config.toml
n_layer = 9
d_model = 320
n_experts = 96
experts_per_token = 2
d_expert = 96
d_shared_expert = 128
activation = "swiglu"
moe_layers = [1, 2, 3, 4, 5, 6, 7, 8]
router_score = "sigmoid"
normalize_top_k = true
routed_scale = 1.0
balance_loss = 0.00117
balance_bias = true
router_noise = 0.3
init_std_router = 0.0397
lr_router = 0.000748
vocab_size = 32768
norm = "rmsnorm"
norm_eps = 1e-06
tie_embeddings = "early"
optimizer = "adam_variant"
lr = 0.000872
beta1 = 0.9
beta2 = 0.99
grad_clip = 1.0
batch_tokens = [65536, 131072]
seq_len = 1024
train_tokens = 622300000
steps = 6610
dataset = "wikipedia_en"
Below are experts of layer 5 (counted from 0) of a mixture-of-experts language model. Rows are named router (the router's row for the expert), down (a neuron's output weights, with its number) and show model dimensions 0-159. Each number is 128 + 32 x the weight over its row's rms, rounded and kept within 0 to 255.
After each expert's rows: "comes before" lists some tokens at least twice as common just after its tokens as in all text. This comes from a sample of Wikipedia text that the model never trained on. Tokens count by the router's weight.

# expert 0
router [ 58 136 118 137 138 157 202 147 151 103 109  97 152 139 125 172  85 147 128 136 108 110 142 163 166 118 104  77  81 122 122 103  76  83 111 196 112 147 152 123 117 107 154 145 125 126 158 156 126 109 164 133 156 103 143 148  78 112 159  52  84 152 144 174 127 154 139 104 143 143 152 157 107  99 133  91 159 152 136 171 165 155 133 153 150 122 115 120  80 193 117  73 114 144 153  50  57 126 112 193 162  81 111 122 127  88 127 158 137 124 145 135  92 137 130 163 137 133 126 100 143 119 123 108  84 169 143 144 219  78 151 122 137 168 151 167  51 114 164 123 115 117 136 113 148 167 121 114  75 110 104 139  66 150  97 148 127 164 146 134]
down0 [130 138 150 205 103 117 153 161 158 129 111 166 185 115 140  85 108 143 108 160 142 105  63 152 108 119 116  74 129 144 195 160 106 153 136 164  80 197 157 137 125 134 150 148 155 124 129 141 134 131 197 161 129 144 115 140 156  80 172  94 141 113 126 132 169 134 107 117 109 160  78 100 185 122  89 107 144  94 131  22 127  85  94 104 129 145 171 110 141 182 104 194 143 125  81  82 111 186 112 120 154 164 124  99 102  92  65 194 152 140 173 146 108 101 160 150 168 150  83 154 181  95  99  89  97 176 136 125 142 144 171  95 116 117 143 128 168 111 176 159 137 164 133  90 174 101 108 139 139 145 166 151 118 144  81  94 179 151 134 135]
down1 [151 160 102  54  81  90 153 140 168 129  71 128 127 131 157 123 158 114 122  95 139 133 168 116 121 103 161  96 127 118 128 125 126  96 106 171 184 200 155 111 150 168 135 134 134 159 104 123 110 138 129  67 105 139 147 143 191 160  94 147 134 106 147 121 126 139 157  79 181 165 181 105 107 118 141 175 137 119 148 102 170  76 103 123 178  67  92 144  99 169 116 124 173 136 152 144 107 173 181  99 121 148  89 110 136 108 128 115 155  66 179 131 110 101 128 160 100 126 119 135 117 178  68 131 140 159  53 130  79 110 151 124 191 134  83  81  82  98 133 157  87 126 114 151 195 163  73  96  89 151 187 141 116 147 160 104  70 190 120 175]
comes before: " |", " |\n", "|", ";", " %", " Votes"

# expert 43
router [ 56  92 120 105 163 104 129 132 163 198 104  88  72 111  95 145 121 148 134 134  79 149 160 148 137 114  87 103  51 121 104 128  76 133 107 122  91 114 146 153 177  68 167 120 178 111 137 153  88 125 157 129 109 127 121 132 107 159 151 106 124 107 177 125 108 122 107 167 130 184 132 155 167 118 158  76 130 120 108 136 139 117 119 155  69 122 128 154  91 190 154 130  86 120 111  72  80 190 157 177 107 103 149  97 152 126 157 105 190 168 150 120  96 108 108 102  74 110 164 126  98 120 131 148  75 110 101 208 142 154 118 162 160 198 135 188  99 156 183 163  77 118 108 150 163  79 135 157 125 117 135 167  79 168 127 106 129 108 162 143]
down0 [131 104  81 105 132 139 108 133  89  86 135 122 167 123 118 112 121 110 160 155 110 103  93 149 153 143 151 117 120 121 117 134 152 206 181 118 114 119 111  93 154 160 103 143  82 120  93 125 169 114  48 121 156  42 166 146 155  90 191 115 134 125 118 150 172 148 139 124  75  98  86  88  90 115 153  83 202 139 175 122 132 117  85 178 154 109 134 106 135 114 136  95 141 192 132 133 146 118 138 137 136 138  96 140 129 124 159 123 175 153 159 131  99 160  86 128 128  90 123 104  98  90 108 150  85 134 144  98 166 139  95 131 130 120 115 105 151  97 143  68 143 134 169 119 122 135 170 145 176 136 147 122  39 129 157 184 113 123 139  93]
down1 [155 119 162 141  93 192 141 163 134  94 109 143 180 132 102  71 142 139 140 115 102 118 118 157 155 112  76 130 102 108 118 144 129 103  87 129 126 226  71 142 149 109 150  72 117 119 199 155 120 140 158  56  88 157  83 143 158 134  74 127  85  59 101 131 144  83 134 124 153 142 134 157 106  52  70 100 176 183  80 172 156 110 117 112 176 167 167  84 136 118 112  98  96  96 159  91  91 126 147  86 172  87 128 132 111 107 102 137 138 138 193  84  50 114 108 146 116 107 133 120 142  86  96  85 179 101 122 195 145  89 132 148 165 159 195 136 130 103 136 148 134 177 118  84 170  93 142 122 115  81  98 163 138 163 109 100 189 157 156 141]
comes before: " |\n", "0", "|", " |", "5", "."

# expert 75
router [ 57  95 167 136 192 125 130 181 116 126 147 111 111 100 106 180 128 131 121 147  54 126 151 169  94 137  82 142  94 104 153 109  58 125 104  77 145 166 156 131 144 101 100 169 163 113  82 133 152 154 179  83 117 143  60  99 110 150 148  67 141 128 164 101 107  97 148 101 166 129 117 127 137 133 119 145 124 131  83 123 147 174 121 123 131 133 126 174 111 148 208 103 129  90  86 127  96 121 136 129 163 119 141 129 149 136 164 133 161 135 104 112 127 136 105 150 147 110  90 111 113 134 126  65  81  96 193 184 146 146 103 173 133 153 159 135 113 161 170 140 119 147  20 154 184 167 124 169  47 153  84 119 115 146 115 142 141 162 131 115]
down0 [ 72 109 129  77 137 181 140 115  79 110 161  69 116 158  91 156 139 110 131 151 151  75 154 115 100 156 161  95 111 154 137 147 174  98 155 138 120 165 120 163 157 146 142 108  33 168 126 107 114  87 161  95 153 151 135 143 143 129 176 112 138 118 172 109  75 150 116 119 150  75 190 145 124 162 110 172 159  93  82 129 138 106 104 102 108 108 116  80  88  74 150 148 122  95 141 115 112 163 144 178 129  71 127 160 172  89  95 148 112 139 109 159 108 137  87 163  96 125 131 110 117 135 132 118 185  95 127 217  63  74 158  68 120 138 114  97 112 106  92 106 170 144  97 126 109 173 153 139 152 159 140 110 162 215 105 111  72 111 132  96]
down1 [142  56 116 118 127 144 116 137 145 124 136 154 114 135  99 142 163 146 114 123 133 178 132  86  93 130 106 139 135 136  87  86 187 170 139 143 117 146 114 119 173 125 113 134 112 120 114 140 181 144 152  51 146 115 168 112  85 130 187 206 116  99 139 151 156 103 122  53 120 132 125 143 165 105 179 165  91  87 127  75 202  93 137 106 133 156 120  85 105  99 141 142 171  84  15 100 147 145 122 138  67 163  80 186 188 130 155 191 122 172 141 110 131 172 106 136 132 164  98 149 134 194  68 143 134  94 162 136 118 174 126 127 155 108 141 132 164  85 108 157 113 188  92 129 137 115 114 123  83 149 135 148 137 108  91 174  92 164 132 123]
comes before: " of", " was", ",", ".", " is", " in"

# expert 78
router [ 51  94 126 110 102  90 151 214  94 191 123 196 131 149  62 124 128 122 134 122 123 125 126 147 125 107 112 139  98 136 112 145  65 101  87 170 130 141 179 135 167 131 121 148 114 176  65 125 124 141  66  63 141 121  98 169 105 143 145 124 173 101 123 142  61  69 137 179 156 152 100  98 177 120 181 133 162 127 155 149 138  63 130 153  58  96 106 144 123 222 120 119 138 184 141 177 106 115 130 162 121  70 161  59 166 113 113 116 117  96 119 152 117 128  99  86 113 123 146 116 126 126 114  86  45  91 145 182 106 132 121 115 108 104 105 118  77 103 120 101  96 103 120 121 191 124 152 143  96  96  94 154 107 165 103  73  97 139 126  94]
down0 [120 116  83 152 153 103 118 104 110 120 133 164 140  93  70 142 110 115 125 145 161  43 148  68 156 167 105 159 186 108 155 137 143 176 137  88 165 100 156 136 106 105 117 171 130 139  93 121 142  88 147 125 123 144  65 149 148 144 124 121 118 123 149 180 142 119  61 169  73 127 157  71  94  65 141  76 128  92 123 133 156 125 144 144 144 158 163 109 112 109 100 114  84 125 111 149 112 103 119  97  76 131 129  73 134 135 113 160 159  75 121 150 156  45  80 123 117  99 129 131 132  97  40 185 111 118 114  48 104 189 157 132  35 133 141 155 145 101 185 115 152  99 120 105  57 125 110 121 194  84 105  90  56 149 178 137 161 140 134 124]
down1 [156  97 125 147  95  79 201 140  96 123 174 156 111 202 147  98 175 141 169 137 174 129 180 125 148 145 141 192 133 109  98 135  91 145 143  87 189  72 148  92 132 130 114 115 147 180 126 149 143 123 124 157  90  87  79  95 115 105 106 113  91 177 116 114 174 159  85 155  86 146 133  91  96  36 155  95 133  84 167 182 126 147 116 117 150 130 117 209 115  86  96  88 131 151 115  76 159 128 152 126  60 139 127 150 143 147 110 169 122  93  98 139 140  95 109  96  85 143 127 119 147 148  44 133 107 105 135  50  89 139 179 142  74 160 133 147 108 140 184 155 101  65 140  78  89  60 102 178 124 107 127  67  93  48  89 144 170 118 128 114]
comes before: " ", " -", ":", " UTC", "°", " John"

# expert 50
router [ 70 125 142 148 145 141 149 150 101 183  93 127 139  75 106 164 124 129 149 105  98 157 153 172 113 112 128 116 110 144 146  88  69 111 119 131  55 111 176 175  90  85 179 124 150 138  92 154  96 118 173 125 121 112  98  83  97  97  92 110 147  60 119 158  28  94 101 135 182 100 185 144 170  82 149 105 117  90 166 154 156 141 134 173 105  85 120 142  66 153 140 148  94 124  96 124 149 110 173 185 181  89 141 141 105  98 153 109 141 108 140 134  75 133  91 119  92 135 161 152  79 118 123 145  82 105 147 145 172 110 133 166 138 146 126  94  88 195 139 131  78 144  85 120 160  94  91 171  92 140 112 179 143 158 150 108 131 156 178 165]
down0 [112  91 143 196  87 146 132 153 142 188 102 121  76 112 165 141  73 111  89  91 142  89 128 129 169 220 182 141 118  77  93 147 147 138 131 136 131  95 105  98 108 127  68 130 159 137 100 144 132 122 129  95 121 159 204 136  92 110 130 141 138 201  92 126 145 117 156  95 119 137  61 140  98  62 149 144 141 119 104 147 102  78 133 113 140 122 120 166 126 158 130 137 140 151 118 144 173 110 112 133 114 128 105 103 158 173 126 157 126 135 109  95 198 114 153 181 164  87  64 145 164 108 117 171  64 119 182  94 169 122 122  82 166  99 111 144 151 121 136  99 123  66 140 138 101 135 170 148 136 138 161 155  76 117 140 138 161 115  82 112]
down1 [110 131 157 161 126 133 148 130 155 119 150 140 136 103 124 156 172 134 164  97 157  86 119 143 149  85 121 139 140 172 129 119 121 186 157 103 117 165 143  77  70 145 156 108 106 156 180 151 142 139 188 122 105  96  96 163  67  83 115 161 135 126 124  96 161  72 130 143 152 126 137 107 131  84  50 100 120 152  88  91 140 119 129 171 155  98 122 119 119  88 129  84 150 117 150 120 131 139 131 168  92 139  90 134 157 110 117  93  95 120 178 146  91 155 145 123 118 153 115  97 143 112  82 111 150 134 103 115  86 160 155 170 172 102 192 193 113  45 136 155 115 124 106 124 177 119 127 142  86 146 191 150 173 146 113 103 193 143  73 176]
comes before: " ", "|", " |\n", " —", " MPC", " ·"

# expert 37
router [101 118  93 118 156 130 141 132 169 202  86  87 126 100 129 145 118 140 144 177  46 170 105 196 145 116 108  89  79 108  83 106  75 133 178 151  46 120 132 151 151 145 133 143 138 127  95 165 126 124 121  93  91 115  78 116  77 106 125  69 140  94 119 122  87  75 137 152 162 129 159 129 109  76 115 100 121 131 129 162 127 152 136 119  98 136 129 166 104 198 190 134 101 132 132  69 127 143 147 181 151  42 192  51 148 127 154 120 136 154 105 158  86 144  96 125  93  69 124 125 108 137 130  93 105 122 124 211 168 129 124 139 114 151 161 154 125 180 138 119  69  86 125 133 107 107 104 187 111 108  94 200 122 181 139 109 149 175 125 119]
down0 [ 96 157 103 125 199 128 168 138  73  97 140 185 196 133 110  95 136 182 111 122 139  96 191 112 103 177 136 147 155  91 140 105  87  85  73 130 107  79  61  91 134 145 170 152 158 120  87  87 120  64 134 117 164 113 157 129 128 131 145  52 149 130 113 186 175 155 132 118  94  86 177 140 107 106 137 116 144 119 176 124  90 131 112  99 111 104 138 105  89 101  67 184 121  78 168  92 140  87 123 107 112 101 152 165 163 138 100 179 115 138 166 178  73 135 180  99 169 124 205 161 148  89  86 165 156 127 116 106 173 120  82 188 119 119  75 151 166  88 104 123 173 113 154 167 151 114 124  95 118  86 127 129 117 160 128 121 102 171 153 127]
down1 [112 134 108 107 153 114 168  95 114 140  99 111 120 143 151 138 116 143 179 175 130 206 133 138 171 108 131 137 101  79 108 141  86  74 114 126 162 175 137  99 154  67 102 126 118 115 154  96 147 152 149 144 161  70 146  90 109 111 177 144 192 138 124 151  73  78 149  90 168 112  73 154 103  98 153 134 168 107 114 188 146 168 107 147 153  66 125 202 101 156 141  77 103  62 126 119 179 116 144  74 132 158  97 113 117 184 146  90 144 113  85 145 157 136 130 181  74 150 175 105 158  73 145 137 134 115 103 113 132 114 100 134 135 177 129 143 116 153 168 103 120  95  99 148 137 118 121 175 125 146  77 129  87  80 107 151 180 154 138 140]
comes before: " ", "|", "-", " Nominated", " Won", " Yes"